python train.py --hidden_act="swiglu" --moe_layers=[1, 2, 3, 4, 5, 6, 7, 8] --vocab_size=8192 --qk_norm=false --init_std_o=0.00518 --init_std_up=0.022 --doc_mask=true
Below are experts of layer 6 (counted from 0) of a mixture-of-experts language model. Rows are named router (the router's row for the expert), gate (a neuron's input weights, with its number), up (a neuron's input weights, with its number) and show model dimensions 0-255. Each number is 128 + 24 x the weight over its row's rms, rounded and kept within 0 to 255.
After each expert's rows: "mostly gets" lists some tokens that are sent to it at least half of the time. This comes from a sample of Wikipedia text that the model never trained on.

# expert 7
router [104 141 159 136 121 130 169 113 148 133  71  94 133 169 140 125 121 137 139 167  99 111 127 155 127 159  96 124 146 130  85 136 139 155 102 107 106 110 144 101 148 175 113 127 130  95 111 135 121 126 104  75 150 147 107 141 114 108  95 124 164 123 112 105 151 112 128 121 104  94 117 118 157 114 123 125 142  90 166 113 139 163  90 103 140 143 135 131 121 161 108 145 142 103 121 148 166 148  97 129 106 137  74 110 138 124 103 134 107 130 107 167 117 142 121 161 148 182  86 171 150 131 111 146 133 187 130  96 120 133 123 108 101 184 125 117 104 148 106  89  99 136 134 100 147 161 174 105  94 114  84 120 136 150 117 158 154 112 106 166 110 153 116 112 113 126 135 138 109 155 128 144 152 132 115 115 130 101 144 102  98 123 149 108 122 138 140 105 181 134  89  75 120 122 151 150 133 139 121 130 101 143 122 168 107 146 115 107 120 115 204  70 123  88  96 118 175 135  79 106 163 125  97 146 147 136 120 149 104 146 121 152 147 162 122 126 102 121 106 108 142 117 113 132 109 145 123 124 119 132 140 149 130 112  88  70]
gate6 [104 118 136 154 111 142 128  68 110 104 130 104 151 142 145 124  90 117 157 150 134 145  84 144 120 115 145 154 170 103 133 181  84 153 158 130 140 137 174 169  99 158 135 124 147 143 139 119 102 159 124 131 132 115  90 135 123 124 138 148 157 116 119 115 150 139  82 103 124 116 147 151 142 154  99 138 138 118 151 126 162 130 140  91 144 148 101 134 119 136 168  80 115 147 142 125 115 125 102 124 112 128 130 125 129 119 122 137 136 144 165 116 142 123 107 115 141 158 133  95 107 125 141  83 174 166 120 133 120 132 136 161 154 159 120 189  82 121 108 118 157 160 107 118  99 140 122 126 155 122 132 179 108  70 165 113 145 105 121 124 122 117 104 135 117 144 106 132 107 137 100  94 168 133  93 151 102 159 143 109 127  83 101 136 141  99 130 116  76 113  90 108 136 161  88 118 113 127 151 168  92 153 139 134 164 131  95 131 128 140 138 117 141 104 105 140 186 124  72 124 136 141 123 137 114 148 131 129 111 122 132 170 134  99  94 126 112 108 138 140 112 156 108 121 108 133 124 166  42  62  94 100 108 155  96 130]
up6 [174  92 188  99 141 133  96 143 133 138 122 101 140 157  90 163 100  92 180 128  92 167 102 114 144  95 161 153 142 156 132 135 123 176  97 112 147 151 121 131 140 135 146  90 135 156  50 137 125 151 112 149 155 122 108 162 127  82 189 152 123 140 117 120  96 114 110 136 119 140 170 168 135 117 109 158 174 151 100 125 129 101 151 124 144 108 129 130 111  98 150 142 103 124 133 134 100 196 113 133 112 105  86 124 127 122 102 115 101 144 117 143 139 109 156 140 118 129  92 103 116 140 109 131 169 150  60 114 137 143 101 135 135 136 106 113 100 123 130 111 149 143 138 147 104  88 137 108 134 133 126 147 128 146 102 144 119 119 146 107 124  90 135 152 149 143 111 107 144 143 140 158 102 161  77 167 112  93 110  93 139  99 122 118 122 167 135  94 130 127 145 134 118 157 119 147 131  85 123 142 126 129  93 114 120 111  98 135 145 111 139 148 134 155 110 159 117 116 149  60 129 133  79 158  98 124 101 144 101  85 122 147 134 152 125  96 119 105 115 155 121 126 147 126  86 110 152 105 115 128 153 111 159 174 126 141]
mostly gets: " per", "in", "ber", " short", " mid", "er"

# expert 3
router [138 126 118 120 135 107 105 176 123 167 100 131 149 119 140 133  74 172 156 136 136 159 160  90 138 167  80 180 133 129 148 103  81 112 144 127 145 124 134 135 149 102 150  78 125 115 162 128 130 126 123 165 114 143 158 103 208 149 119 129 148 108 129 142 132 126 115 122 134  91 159 119 150 135 108 166 182 134 133 148 107 134 121 180 145 118 149 111 144 101 113 121 129 107 112 101 135  94 153 141 148 126 150 134 158 146 126 105 136 116 152 155 133 171 139  79 123 109 108 143 135  95 138 155 140 149 153 130 112 108 110 133 112 103 115 124 117 128 152 100 153 114 128 142 137  91 102 110 109 128 111 137 169 147 137 152  82 131 140 110 160 136 157 101 142  86  88 119 124 160 133 137 129 139 131 149 140 180 140 141 125 166 115 143 131 106 129 163  90  94  97  84 125 108 147 157  66 125 103 143  96 101 142 145 113 157 155 127  97  99 140 176 103 134 148 156 123  73 148 187 161 124 158 116 117 100 114  97 133 129 112 123 114 145 109 152 149 119 124 174 163 180 123 139 144 149 124 136 158 134  95 140 112 164 137 121]
gate4 [137 125  98 148 135 145  95 177 126 149 128 122 111 161 138 121  89 139 121 107 105 156 165 125 134 102  92 102 122 157 198 120 110 129 140 132 142 121 161 141 174 159 162  74 123 145 135 124 167  99 147 130 105 124 155  64 146 144 159 136 133 115 109 130 145 122  80 126 163 127 153 125 163 155  99 156 150 146 142 105 135 169 127 117 163 145  86 145 153 154 136 143 128 133 165 130 154 110 162  81 144  92 122 143  49 173 151 127 114 135 119 154 107 127 115 130 125  70 121 145 126 112 107 147 117 156  83  77 121 143 134 144 119 125 137 132 131  85  91 137 119  77 103 118 123 106 148 109 122 130 152 123 163 146 148 156 124 153 113 169 127  83 142 150 138 134 124 140 116 139 186 117 130 134 117 113 138 146 111 112 126 128 113 122 120 131 118 120 152 134 146 120 147  88 123 115  92 135 107 111  91  92 107  93 108 146 110 132 141 120 174 148 133  85 121 138  90 144 103 151 132 141 129 107 152  93 117 117 154 121 109  95  84 111 131 106 168 117 124 106 153 111 116 151  95 102 192 158 166 142 140 125 116 143 123 108]
up4 [122  93  88 139 130 139 137 121 154 108 127 112 124 141 155 155 120 106 115 142 112 138 144 114 145 147 142  99  86 157 135 131 101 118  91 117 129  83 116 107 129 119  97 166  96 172 176  92 104 141 134 115 113 129 103  93 165 128 148 128 154 185 141 118 155 148 145 113 134 130 142 145 100 129 152 146 161 112  80 143 122 129  74 145 167 114 120 116 157 129 123 160 146 107  93 103 142 150 149 116  93 155 123  96  55 149 153 113 139 128 114 149 126 101 108 120 161 134 102 178 133  99 145 109 103 140 107  71 146 128 134 120 149 104  99 113 105 130 120 163 150 161 137 132 138  94 126 145  96 110  99 107 102 133 131 138 161 131 120 135 142 110 132 129 120  74 184 136 150 160 178 117 104 133 137 105 130 138 121 137 120  83 131 126 127 148 146 140 145  88 119 128  98 120 126 109 129 147 114 142 119 115 142 146  92  91 105 135  97  75 147 104 125 146 165 114  88 152 120  86 123  82 150  76 150 119 133 148 139 114 165 123 140 115 125 140 105 114 172 137 104  75  85 134 140 157 140  77 129 111 144 121 193 120 148 107]
mostly gets: " as", " his", " with", " when", " against", " from"

# expert 4
router [128 132 108 120 140 115  93 216 134  97 149 145 105 179 139 102  88 157 124 129 130 123 141 136 130 120 146 112 168 144 135 105 157 137  98 131  83 112  95 135 145 122 152 128 152  89 107 166 150 112 133 132 113  94 105 142  87 130 163 132  72 112 173 107 159 123 148 178 158 132 137 109 101 115 138 108 148 130 142 102 153 156 167 106 114 119 134 116 144 119 136 131 121 108 148 163 117 124 144 122 129 130 122 111 111 106 158 161 121 109 128 113 132 102 130 155 110 131 136 101 114 117 152 105 172 141  86 171 138 162 135 139 149 143 150 130 132 149 100 114 108 128 124 100 101 132 137 123 146 161 136 130  97 150 162 115 134 123 114 156 105 135  85 155 122 141  95 100 129 125 177 129 133 143  98 116 137 107  90 124 140 117 125  92 163 127 162 122 150 120 170 126 124 159 102 126 137 117 138 141 101 140  70  89 173 168 186 117 111 165 138 115 160 142 159 149 112 156 129 169  96 128 107 106  94 140 127 119 168  88 131 126 130 106 160  81 182 119 107 100 137 153 122 169 135 108 128 163 173 144 111 102 137 104 175 111]
gate15 [158 127 146 125 118 127 100  86  93 108 104 121 147 176 153  95 144 127  78 128 120 151 156 137 123 143 142 133 127 123 147  73 187 129 190  98 116 142 143 146 117 192 116 105 133 109 106 133 130 125 131 131 147 193  84 127 119 130 141 124 115 142 142  89 105 121  90 118  99 139 120 130 110 157 159 105 148 122 162 143 118  93 187  96 138 146  94 164 133 100 120 120 139 112 114 115 145 140 130 127 120 110 120 107  87  82 138 135 136 164 168 152 141 187 117 145 108 127 110 153 116 119 133 117 151 128 132  92 157  87 139 108 134 121 106 129  98 106 120 100  99  90 134 132 137 132 115 108 145 126  93 107 135 111 131 146 116 115  86 111 164 172  99 152  87 139  95 137 147 112 106 114  96 163 182 146 118 157 141 128 144 138 111 157 141 133 152 136 145  89 132  71 138 133 100  98  84 105 105 108 102 132 138 139 159 145 157 110 154 123 104 145 117 119 130 106 111 130  90 136 108 112  78 136 113 122 130 133 133  99 125 104 143 113 134 155 145 148  86 134 151  92 130 124 118 194 100 142  68 133 142  93 121 139 136 114]
up15 [ 99  77 136 102 130 124 126 125 138 159 123 139  91  84 137 157 131 148 143  98 144  95 146 160 128  77 180 140 136 130 120  90 116 142 106 116 123 149  86 131 123 143 198 125 171  99 112 126 134 118 128 156  70 107 116 124 125  89 110 106 167 119 137 114 113 134  83 159 129 103 152 145 138 129 132 147 109 122 156 130 144 137 102 113 182 119 112 136 139  88  87 147 130 118 153 141 139 106 135 142  89 124 101 122  89 133 148 149 104 112 151 123 104 110 175 127 156 122 147 122 132 160 132 120  99 131 109 111 121 108 118 170 125  69  97 129 110 144 104 131 142 128 137 111  98 105 132 118 127 107 113 115 114  88 107 139 183 181 159 146 113 169 130 131 110  96 125  87 103 119 102 132 127 105 106 116  98 122 166 163 101 124 117 152 147 141 132 133  71 147  94 128 137 146 129 136 154  99 189 102 127 135 166 131 126 136 159 106 126  99 144 107 127 139 178 130 112 149 103 122 159 171 135 133  97 125 102 147 127 129 108 105 133  96 135 107 124 155 119 108 122 122 160 148 133 105 156 111 159  51 127 167 159 161 106 157]
mostly gets: " such", " part", " there", " some", " known", " years"

# expert 5
router [148 127 109 134 125 144 125 149 127 140 115  84 156 109 134 118 146 105 110 126 133 125 159 107 136 129 162 146 132 114 135 157  75 145 108 147  91 109 137 132 109 120  92 141 134 148 166  93  74 123 143 144 125 133 130 142 123 110 149 121 139 170 147 180 156 188 112  93 139 131 137 132 129 119 116 129 103 146 121 145  88 131 100 110 178 160 117 134 156 119 127 117 100 143 121  94 131  93 149 147 179 131  90 149 165 125 118 101 134 151 121  98 101  75  97 114 108 103 147 114 140 101 121 116 104 109 103 127 135 144 160 132 119  84 123 126 141 103 103 162 166 103 112 149 143 115 115 141 147  92 145 128 135 145 107 126 139 119 173 160 149 128 108 147 122  93 176 120 148 114  95  79 108 127 137  91 126 130 165 127 150 135 135  93  99  89 150 139 173 160 180 163 112 117 159 131 181 119 119  92 163  91 126 155 136 117 101  93 150 128  86 110 181 128  96 154 117 112 101  89  93 151 122 111 147 114 158 153 103 106 135 110 101 149 121 160 110 110 121  92 155 118 145 118 143  91 145 157  83 140 153  87 138 102  99 157]
gate6 [ 90 171 122 117 120 115 157 143 106 122  95 127 122 142 127 137 148 111 140 106 151 147 105 128 183 144 190 124 162 108 136 120 154 147 146 123 122 158 128 141 127 165 123 102 110 108 120 104 150 107 136  96 147 114  89  83 167 171  97 101 147 140 149 168 122 138 109 129 134 148 168  97 131 131 147 116 167 148 120 124 154  85 168 154 125 129 102 125 110 135 108 122 167 168 139 146 143 152 122 134 128 131  98 138 125 157 132 128 110  89 125 139  60 100 118 135 115 108 113 133 151 139  60 140 177 131 136 139 167 143 170 105 147 131 164 142  69 177 106  95 150 128 144 147 122 127 126 145 132  88 128 106 148 103  71 115  98 154 157 122 171 122 121 150 107  90 108 121 117 118 149 124 144 128 128 132 108 176 157 107 123 126 100 122 115 110 141 113 109 134 133 126 148 135  85 120 157 134 123 122 143  90 133  95  76 141 135 123 167 112 127 129 133  73 141 161 134  91 120 126 118 167 110 125 123 110 120 143 115 155 134  71  90 120 150 181 128 116  94 139 124 127 128 103 162 154 150 140 173  98 124 152 110 149 114  86]
up6 [133 133 127 123 147 119 113 124 120 102 152 146 160 127 108 113 125 153 120  97 119 121 132 143 100 122 112 166 145 121 149 149 118 109 117 131 112 174 144 151 142 140 102 118 122 165 119  95 150 153 139 134 133 139 156 128 156 119 126 103 125 113 135 132  99  83 177 118 147 127 130 145 145  78  99 127 132 122 133 103 117 152 102  82 126 110 142 135 121 124  98 138 157 165 148 173 128 110 111 103  90 118 124 137 130 145 125 100 125 105 123 124 129 101  80  95 106 153 164 138 144 186 125 134 130 127 157 134 123 217 143 132 110 125 135 119  98 142 114 144 103 133 147 128  88 107 147 129 149 159 113  57 173  74  89 125 106 137 111 154  84 137 142 134 148 124 143 114 117 133 122 131 147 150 136 128 140 115 125  80  74 155 128 116 167 122 146 124 135 169 133 114 104  93  75 136 157 147  73 196 127 146 143  96 101 106 141 130 213 128 123  68 110 116 119 134 106 168 117 143 136 118 135 112 152 120 110 128 113 124 149 137 149 139 124 171 111 151 159 119 135 198 118 123 100 117  94  98  92 124 102 113 141 148 125 132]
mostly gets: "==\n", "==", "\n\n", "===", " |\n\n", " \""

# expert 1
router [128 131 124 110  94  82 110  99 112  98 161 118 127 126  98 133 134 100 112  77  99 114 108  74 131 133 134 111 127 101  96 126 153  93 154 173 161 125 111 164  95 120  82 148 126 149 111 104 147 128 123 156 153  95 144 111 130 124 117 141 123 140 132 110 100 108 114 116 117  87 100 117 107 124 142 106 147 116 143 154 122 112 168 125  99 112  89 105 123 130 109 143 123 129 148 110 177 151 117 129 105 134 176 109 136 147  85 175 133 146 130 153 139 135 158 108 182 104  75 150 106 127 113 103 139 100 123  97 151 133 116 141 100 135 153 154 153 125 112 145 113 157  76 118  94 153 112 161 146 117 150 184  99 107 119 106 131 138 156  78 134 118 130 100 138 133 145 124 136 131 121 169 109 127 146 205 141 141 136 150 141 127 121 179 148 152 117 122  89 148 125 170 137 118 123 118 169 147 153 151 136 162 131 105 123  84 115 161 133 115 101 161 108 138 147 109  98 132 158 142 140 121 134 123 177 124 130 163 139  98 147 173 109  99 163 123 162 144 137 104 129  99 147 138 125  65  94 111 142 125 153 175 158 152 104 150]
gate4 [140 136 121 158 132 125 105 145 112 154 108 102 113 140  85 148  95 156 126 140 151 129 130 125 127 120 138 156 141 149 145 170 119  92 109 149 102 147  82 124 121 137 160 153 137 174 117  95 164 165 147 147 166 132 126  83 144 136 128 138 145  97 137 112 143 103 126 135 112 116 145 142 143 114  91 112 125  78 123 116 116 121 138 140 130 128 104 147 134 190 127 161 144 149 123 188 134 105 145 138 149 126 113 174 122 138 110 172 113 110 145 168 149 126 149 148 119 157 117 149 140 132 102 145  88 197  91  93  84 129 143  86 174 133 107 124 139 108 132  49 151 151 107 106 132 158 149 130 150 113 121 151 143 121 160 171 130 136 108 136 186 137 116  95 148 140 104 113 145 182 193 132  97 145 117 177 156 137 106 170 130 147 112 155 161 140 156 137 120 116  93 122 159 150 146 129 146 141 114 152 180 114 162  88 147 128 127 125 133 124 132  95 170 140  95 146 129 164 109 188 145 125 138 156 148  92 119 133 150 145 103 107 118 106 158 111 138 145 132 131 155 126 114 112 133 145 142 137 120 141  95 132 141 107 115 129]
up4 [144 147 149  89 120 172 149 155 108 162 134 127  87 131 164 161 137 127 132  98 120 158 173 136 109 149 120  99 145 103 166 118 146 151 169 127 116 127  98 152 133 142 109 155 124 139 117 128  94  91 119 144 136 115 118 172 135  73 101 149 127 145 125  74 154 136 101 134  55 178  68 115  88 139 131 145 149  98 131 112 118 135 125 121 103 101 140 168 118 110 179  99 146 107 123 130  93 128 108 117 127 113 126 163 118 110 113 135 132 139 104 150 158 146 139 149 122 125 136 135 121 107 113 106 140 120 162 181 122 129 138 127 143 165 176 114 126 155 124 124 154 134 114 125  95 135 133 147 121 124 103 102  98 135  92 148 128 144 130 140  89 103 121 123 107 108 151 142 185 124 137 102  90 127 136 150 117 127 144  71  97 155 127  99 133 146 166 126 176  67 134 119 149 114 147 139 110 132 149 119 116 127 134 146 107  87 143 103 112 111  96 169 123 100 103 130 131 125 143  62 117 142  92  96 110 169 127  79 129 152 105 123  97 118 116 142 166  87 144 115 130 146 158 110 127 131 109 178 118 144 116 162 121  99  82 129]
mostly gets: " K", " M", " N", " J", " T", " X"

# expert 0
router [116 118 149 118 130 131 114 101 129 143 152 153 122 117 111 135 137 132 115 108 157  82 102 119 120  89 138  93 107 117 126 127 139 126 163 158 138 137 116 141  84 166 148 122 111 136 121 155 132 146 137 168 139 143 153 155 121 130 102 105 142  89 127 111 153 151 158 161  69 145 149 166  82 156 146 163  96  80 109 158 148 113 135 122 127 120 138 117 139 104 153 130  88  97  39 132  88 140 142 144 108 115 139 146 108 150 125  74 127 105 127 118 105 146 117 155  70 151 118  86 115 161 145 164 124 135 132 103 109 109 159  97 136 150 151 114 133 103 168 169 109 107 166 146 151 104  99 157 140 173 149 102 114  76 123 101 135 140  62 119 132 119 128 168 116 176 142 126 139 101 155 141 124  94 126 141 124 176  93 108 152 153 120 144 110 159 108 140 131  98 104 129 113 136 121  83 136 113 108 139 138 130 172 117 131 123 139 106 151 121 119 126 156 139 116 112 110 138 141  98 147 123 179 142  87 118 162 151 142 157 129 134 111 119 125 125 118 131 167 108 137 121 115 111 119 148 150 125 129  50 144 122 105  83 162 122]
gate6 [ 96 138 114 124 162 181 100 140 131 158 157 157 118 171 121 127 127 116 159 131 105 119 129 103 138 113 120 112 168 168 120 114  97 128 148 144 126 149 157  54 101 108 181 131 137  98 125 143 104 134 152 132 162  97 158 111 144 131 127 133 156 139 151 149 150  97  94 120 145 134 163 159 121 176 112 139 100 154  99 119  85 146 116 145 125  63 151 134 106  66 108 148 108 115  87 186 104 148 127 126 114 151 200  79 148 119 130 142 162 113 105 108 128 106 112 154 105 125 127 113 142 116 111 139 125 137 139 103 145 122 126 167 105 148 139 121 138 120 116 102 149 143 148 123 129 148 143 162 116 102 104 112 160 126 128 107 109 144  94 117 117 151 136 154 129 125 170  90 102 115 128 121 163 147 106 129 166 113  92 127 149 147  97 122 167 149 150 163 165  97 103 113  92 151 126 171 114 151  99 132 161 178 122  97  89 172 152  90 144 164 149 150 120 117 125 154 150  96 115 136 160 118 145 123 139 114 126 142 145 140 103 134 143 154 115 116 135 107 109  89 141 134 159 131 115 137 134 112 105  89 126 147 124 155 166  93]
up6 [144  99 101 134 156 112 102  97 130  91 170 138 106 170 112 141 182 165 111 105 179 134 111  93 150  82 122  99 155 134 137 104 153 123 156 128 119 100 113  93  93 158 112 133 128 190 142 191 141 140  85 158 110 122 144 127 168 192 143 145 140 129 147 107 119 147 105 104 123 121 132 129 107 165 109 112 135  94 100 126 146 135 185 108 106 148 142 112 114 106 114 150 168 128 109 154 146 147 113 136 121 104 128 105 168 101 123 153 122 113 166 124 146 118 180 117 149 163 132 122 101 157 105 119 146  83 116 148 141 109 119 126 163  97 150 123 103 182 129 163  96 103 119 101 145 155 111 144 169 143 139 126 152  84 162 144 114 133 177 147 154 111 139 110 104 147 139 145 160 112 117 137 118 137 166 112 165 163 135 100 132 107 123 118 119 113 139 102  84 122 119 116 146 102 146 119 155 115 123 100 122 130 128 175 120 145 169 126 133 141 143 144 154 131 149 140  97 138 160 119 133 136 138 118 102 137 108 126 133 139 141 162 118 145 154 167 149 151 114 128  81  76 148 106 139 150 179 156 132 125 108 131 175 125 129 145]
mostly gets: " ", "199", "201", "198", "197", "202"

# expert 2
router [118 119 139 142 133 162 156  98 138 101 199 176 101 118 109 141 145 126 128 102 155 156 128 155 114 107 125 130 108 190 163 124 167 120 140 122 150 149 101 117 141 119 141 142 108 150 144 123 146 133 134 108 119 126 126 141 116 176 108 124 143 157  84 143  87 100 130 120 164 161 118 132 124 114 134 117  81 150 106  99 132 128 105 154 104 106 103 171  97 129 152  90 142 182 149 152  77 116 113  94 125 126 140 119 117 120 180 111 151 147 149 100 168 142 144 140 145 140 181 148 143 163 117  98 102  83 149 165 141 136 116 158 171 123 110 112 108 138 149 137 125 128 153 162 153 131 135 137  96 129 131  79 140 123 129 139 136 125 103 127 140  91 160 116 120 148 109 176 118 123  93 107 122 122 160  99 129 102 121 127  80 116 129 118 128 124 132 130 101 109 128 120 137 122 122 101 118 110 130 139 150 124 126 120 140 158 140 149 163 161 126 137 113 137 126  98 133 123 121  95 111 123 101 171 141 164 139  81 121 135 130 135 162 116 116 112  68 110 155 207  86 128  99 121 115 162 145 110  87 148  89  56 115 173 133 145]
gate4 [146 130 146 108 130 136 115 116 150 145 129  91 156 146  96 149 152 116 122 111 166 126 130 120 125 108 137 125 125 114 118 123 151 128 124 144 107 166 112 154 111 148 147 137 109 142 116  91  99 128 165 156 173 122 108 128 144  98 131  96 118 136 135 117  95  79 125 138 132 131 132 110 148  89 164 102 110 140 123  85 111 112 134 165 158 147 146 145 109 165 110 190 137  85 130 108 130 116 132  95 116  63 185 108 130 145  93 162 125 102 132 151 165 116 131 142 147 175 171 112 115 136 123 111 129 125 154 144 145 112 151 124 111 155  99 122  95 138 139 131 165 161 126 127 121 130 125 139 162 149 104 148 115 117  77 160 141 106 141 110 148 132 146 123 100 167 101 170 108 118 159 129  99 138 118 119 160 102  94 116 102 114 113 106 218  91 106 118 113 160 107  90  90  87 122 169 179 130  89 139 141 135 145 131 147 141  77 158 109 121  93 162 132 125 127 166 133 130 162 111 157 163 169 151 153 127 121 127 143  89 150 120 143 128  78 125 102 108 164 112 163 124 173 121 136 144  89 149 125 132 138 119 121 136 137 165]
up4 [128 120 124 123 119 166 154 154 113 119 128 145 123 150  80 125 143 159 143  78 111 140 154 173  91  84 110 128 124 104 115 116 115 145 148 167 126 113 100  94 128 126 106 144 119  99 165 131 127 160 108 100 116 102 103 110 126 153 141 137 138 122  94 119 127 190 139 153 136 106 113 144 119 134 111 127 155  54 135 142 117 125 155 170 118  83 107 159 134 111 161 116 131 132 126 147 114 111 142 123 106 116 105 127  89 118 165 122 137 103 172 133 168 171 138 125 117  95 113 112 166  85 164 111 140 106 110 126 139 140 119  95 162  72 103 130 134 110 172 116 115 153 138 128  94 125  90 150 136 149  84 156  87 140 144 136  75 153 148  84 152 100 151 102 135  96 142 122 104 131 139 103 172 148 134 135 117 134 145  90 108 142 181 155 144 125  92 123 179 146 138 139 123 105 137 170 180 100 130 177 126 132 128 131 166  98 134 163  99 136 128 109 114  88 121  93 132 122 136 115 103 128 112 114 134 129 137  90 137 156 120 121 131 134 124  88 107 127 139 148 166 123 151 180 114 127 154 149 146 173 146 124 150 174 118 142]
mostly gets: " b", " h", " w", " st", " s", " ch"

# expert 6
router [153 141  95 154 170 147 140 121 115 144  98 139 139  95 165 131 162 110 156 164 123  83 101 172 122 112 146 144 105 100 109 150 100 125  76  70 149 147 152  90 101  85 137 145 175 117 104 106  92 131 128  69 107 146 117  92 134 109 173 135  91 146 147 134 105 144 156 140 128 174 121 142 152 168 122 127 156 162 108 113 158 100 162  99 115 139 163 107 107 155 136 140 156 140 168 115 146 155 121 114 116 135 120 163  87 121 161 154 113  91 112 124 136 127  88 100 112 114 147  91 121 107 144 131 117 141 140 139 138 113 112 113 133 117  96 147 136 128 132 119 154 146 154  96  86 118 133  93 167 130 107 137 117 139 144 126 109 161 156 123  92 160 124 125 151 112 123 119 122 127 136 125 149 150  83 120  93 108 101 138 143  85 128 167 121 143  80 126  96 139 143 134 146 141  89 132 145 152 134  57 122 132 130 115 111 135 100 174  98  83 122 131 106 131 172 127 150 136 142 146 110 131 146  86 115 133 102 132 130 162 129  95 144 120 132 122 168 171  99  91 100 122 159 114 148 173 117 121 146 156 130 141 124  90 150 120]
gate4 [155  92 148 100 133 130 134 138 140  74 104  90 127 139 139 109 147  96 130 108 116 138 112 110 123 137 127 153 129 109  87 128 143 122 109 116 152 140  94 120 108  97 150 143  95 151 149 148 102 111 100 152 103 141 141 116 151 139 137 140  93  76 133 109 182 153 175 108 142 124 129  83 118 130 117 149 103  69 115 160 174 115 110  86 153 129 118 157 116 116 137 140 134 121 135 104 136 144 138 119 105 109 123 133 126 108 131 120 107 151 189 132 178 121 119  72 146 112 167 114 130 118  63 123 166  99 164 128 142 113  69 143 124 106 126 137 124 138 140 157  69 168 128 118 107  96 112 110 149 136 114 105 137 167 122 123 146  99 157 116 161 128 121  68 146 156  94  99 137 108 114 121 146 124 160 152 142  87 110 148 159 128 135 124 129 140 115 102 143 151 114 148 163 146 137 105 135 141 130 107 137 158 172 103 147 115  88 148 146 104 129 123 146 107 169  62 181 150 107 120 123 106 149 124 148 115 122 127 123 141 177 154 145 169 141 126 145 106 102 130 170 166 107 109  97 156 144 138 151 153 115 149 158 139 106 112]
up4 [148 102 165 147  94 114  78 127 105 172 134 124 147 127  97 104 133  98 108 147 104 178  94 136 108 107 123 128  68 111 119 132 129 114 123 137 135 111 124 135 112  99 134 157 143 146 104 108 136 102 132  99 147 113 137 116 146 147 171 145 134 109  85 164  87 147 144 117 138 128 118 139 131 157 169 137 125 105 101 136 101  97 117 126 107 123 105 158 136 148 131  71 101 159 121 138 109 139 122 155  98 105  87 150 142 150 124 134 171 108 126 115 118 159 152 146 143 139 176 128 141 156 118  97 159 116 105 153 134 143 111 127 131 141 123  75  94 127 152 135  82 174 143 111 105 118 130 157  92  84 155 135 150 116 163 118 151 110 126 160 171 145 137  90 125  89  95 155  92 146 115 133 127 149 110 140 139 140  92 134 136 146  88  94 146 140 132 125 127 138 134 145 145 131 136 138 140 113  71 128 104 119 135 131 145 134 129 100 167 114 128  80 127 100 153 103 150 144 142 165 154 167 178  66 124 143 146 187 134 148  77 131 144 157 136 173 132 118 142 120 146 124 117 131 148 130 168 166 103 118  79 119 169  94 161 106]
mostly gets: " York", " University", " South", " North", " West", " East"